From a checkpoint of a small mixture-of-experts model trained on Wikipedia.
Training: a variant of SOAP for the experts, 714M tokens, 10891 steps.
Below are experts of layer 12 (counted from 0) of a mixture-of-experts language model. Rows are named up (a neuron's input weights, with its number) and show model dimensions 256-511. Each number is 200 + 40 x the weight over its row's rms, rounded and kept within 0 to 999.
Before each expert's rows: a language model's description of what the expert responds to. This comes from a sample of Wikipedia text that the model never trained on.

# expert 20
Description: Abstract nouns, suffixes. Common and technical nouns and suffix pieces (-ation, -ization, -ity) in science, biology and architecture text: development, water, expression, education.
up0,182,263,177,219,149,153,202,178,207,190,184,204,170,178,237,220,174,180,184,197,242,198,175,218,137,190,242,125,212,218,194,232,253,180,198,211,181,222,198,131,159,241,155,227,209,193,177,187,164,191,223,275,228,170,247,266,176,228,271,210,137,108,135,177,233,148,201,178,216,214,193,227,235,193,219,216,198,243,262,209,135,154,142,292,201,219,218,175,164,183,166,215,141,202,190,193,204,236,199,259,258,179,214,155,267,243,180,256,210,194,250,230,275,214,228,187,259,192,243,246,185,144,237,162,197,206,205,221,239,187,240,258,200,146,208,272,212,291,210,217,288,231,242,229,231,149,194,242,170,241,217,211,214,117,179,200,204,219,134,176,175,206,171,265,202,157,167,167,252,183,160,285,200,213,167,296,166,195,181,180,174,171,214,193,156,141,196,172,127,127,277,153,220,166,172,205,143,230,138,196,152,143,235,244,233,149,151,282,218,207,216,167,200,182,215,184,274,225,180,260,151,183,165,181,206,261,153,159,107,235,211,205,146,240,187,214,245,188,153,156,202,175,157,173,219,213,194,233,222,236,193,225,288,286,164,167

# expert 23
Description: Table separators, initials. Table cell separators, spaces, dashes and semicolons between numbers, plus capital initial letters opening proper names, such as T, G, B.
up0,193,160,236,188,323,192,174,152,184,190,207,208,213,181,240,162,203,196,195,165,226,250,167,215,212,245,177,209,210,284,184,250,226,151,252,150,167,223,191,235,161,214,191,241,235,165,186,214,176,213,240,187,186,166,176,216,219,147,236,207,169,172,252,200,208,173,224,169,243,222,134,155,204,90,179,173,193,310,189,215,295,231,215,262,242,262,163,240,231,258,217,227,170,117,161,222,201,164,170,165,203,247,210,123,247,142,181,143,234,149,214,266,220,180,142,259,201,177,183,247,183,105,217,204,187,224,199,180,271,137,259,128,145,197,138,169,233,238,226,212,226,185,227,188,181,212,243,251,211,245,151,175,245,257,217,158,213,297,142,206,155,160,202,207,233,275,155,152,159,181,149,246,164,159,210,196,218,229,177,243,215,230,203,133,243,285,208,331,293,179,200,261,235,222,173,133,215,226,205,210,256,211,240,175,262,182,189,137,168,203,186,101,261,203,178,218,201,201,159,223,197,237,218,228,246,205,153,106,185,203,191,164,171,178,294,259,204,196,181,167,239,259,157,177,202,192,263,141,230,140,177,171,252,191,192,192

# expert 0
Description: Sentence-final periods. Periods fused to word endings closing sentences, such as s., )., ing., plus initials like U., line breaks, and tennis-table first names.
up0,155,197,182,176,214,225,221,202,179,210,166,264,237,140,235,227,184,159,137,149,173,231,90,142,167,200,224,215,231,225,232,204,186,206,212,191,236,152,271,173,223,221,272,267,121,261,200,177,142,156,277,202,199,193,187,124,204,198,213,148,156,213,213,205,228,210,242,190,118,306,206,148,214,200,205,154,200,218,195,240,192,188,178,218,207,306,206,184,150,212,218,201,220,219,215,206,207,283,209,207,215,127,211,110,198,206,227,122,261,234,259,279,177,194,186,179,141,152,195,190,191,202,163,152,172,181,210,117,245,313,162,146,209,253,240,227,141,199,173,191,235,152,252,290,189,195,195,141,171,239,193,171,262,175,198,151,231,191,199,150,270,206,225,236,204,178,138,218,271,195,169,131,157,155,204,186,205,223,196,259,144,165,250,199,220,250,264,169,173,134,133,184,156,216,202,171,186,158,171,175,268,277,181,209,147,227,207,187,202,174,134,221,217,258,211,190,213,207,235,188,242,162,142,178,129,206,248,266,140,238,236,203,151,172,178,220,205,174,178,157,205,172,207,129,188,235,191,185,216,123,274,150,206,160,180,180

# expert 21
Description: Arabic/Asian name syllables. Vowel-heavy syllables inside transliterated Arabic, Persian, Vietnamese and Indonesian names, such as Shar|qi, Kh|ail, Ph|úc, Ha|q.
up0,166,263,241,254,178,193,192,190,216,159,181,183,199,176,214,160,145,243,181,213,185,200,144,197,206,162,244,206,165,145,236,195,174,217,231,238,236,207,197,232,199,155,140,214,197,233,223,153,152,198,250,150,159,183,190,134,188,195,172,199,170,173,180,180,193,210,258,181,150,222,158,274,254,245,147,144,226,186,175,191,291,224,161,177,160,220,169,212,240,253,170,202,173,211,190,257,292,192,174,288,167,212,196,198,191,233,238,217,284,264,223,229,152,195,191,239,165,153,237,265,260,178,249,226,221,184,154,289,252,158,225,214,166,165,220,235,179,152,159,193,180,221,130,225,145,213,201,180,98,224,235,203,138,243,222,189,101,259,199,191,257,173,183,168,187,249,163,242,153,143,202,278,158,213,209,222,197,249,151,247,268,224,202,195,192,263,132,277,258,196,151,243,170,146,214,210,260,182,262,156,144,171,212,257,219,195,196,225,232,209,211,243,190,204,180,185,232,129,226,222,246,246,164,205,168,194,223,228,187,236,170,220,220,233,198,264,208,150,168,206,221,132,192,287,227,127,163,235,223,197,231,171,160,220,264,201

# expert 2
Description: Foreign name fragments. Mid-word pieces of non-English names and terms, especially Slavic, Dutch, Irish or Latin, such as Drag-utin, hrvats-ka, Institu-ut.
up0,194,177,124,216,188,212,183,231,236,218,195,192,174,252,193,202,102,196,165,257,262,149,213,230,175,250,229,243,174,217,196,212,151,160,228,163,245,157,132,249,196,208,113,189,231,127,206,217,192,135,105,192,197,177,297,166,143,216,203,218,211,262,194,238,216,266,269,252,224,138,213,199,210,156,219,156,239,126,123,196,168,225,167,199,156,233,278,87,256,188,212,219,148,205,211,250,231,170,178,110,166,268,148,185,279,297,183,270,213,201,168,241,168,132,190,184,219,199,189,224,206,225,135,104,226,174,155,190,160,229,141,233,162,139,205,135,135,122,180,244,187,216,200,180,164,194,169,197,189,200,211,195,189,178,167,241,203,200,172,165,220,258,188,241,156,197,273,198,245,248,117,106,144,245,249,179,225,251,130,197,194,206,229,288,221,235,202,216,158,193,194,170,193,261,203,265,190,149,220,207,219,263,278,283,207,248,203,140,155,182,243,239,203,205,214,202,180,185,287,204,174,198,198,150,241,202,210,193,138,199,158,251,163,253,220,162,208,189,238,230,166,230,221,141,252,209,193,241,228,257,235,221,239,211,288,183

# expert 16
Description: Capital letters and acronyms. Single capital letters and all-caps abbreviation pieces, such as the I of IND in race-result codes, ASE(AN), and letters like Ö and E.
up0,218,166,119,289,170,139,222,137,213,208,203,204,189,237,192,149,263,216,153,268,161,194,197,197,192,252,189,271,216,243,189,186,243,244,179,221,229,175,194,290,178,264,140,187,197,138,163,230,235,174,164,210,230,190,139,202,213,213,186,139,193,287,134,132,222,196,217,161,220,147,160,177,146,229,196,206,139,196,187,223,267,199,259,198,140,145,202,186,169,162,168,305,172,231,222,251,117,224,169,126,160,218,204,155,209,251,151,190,123,224,204,217,270,102,243,196,174,194,180,242,201,203,197,194,197,170,191,191,159,194,153,185,152,212,249,179,224,220,198,224,160,196,254,195,199,241,109,240,248,115,169,217,223,238,243,212,141,282,171,125,191,220,135,161,185,215,133,246,226,186,220,194,131,181,189,261,214,225,250,261,174,206,154,256,167,213,235,181,211,233,217,178,238,155,186,241,144,201,284,207,231,155,206,176,230,86,164,180,131,265,196,231,152,132,207,173,205,237,207,252,151,172,199,236,233,153,104,144,254,161,266,146,162,234,147,172,196,136,199,155,242,204,237,190,200,220,174,261,130,141,192,171,224,182,184,202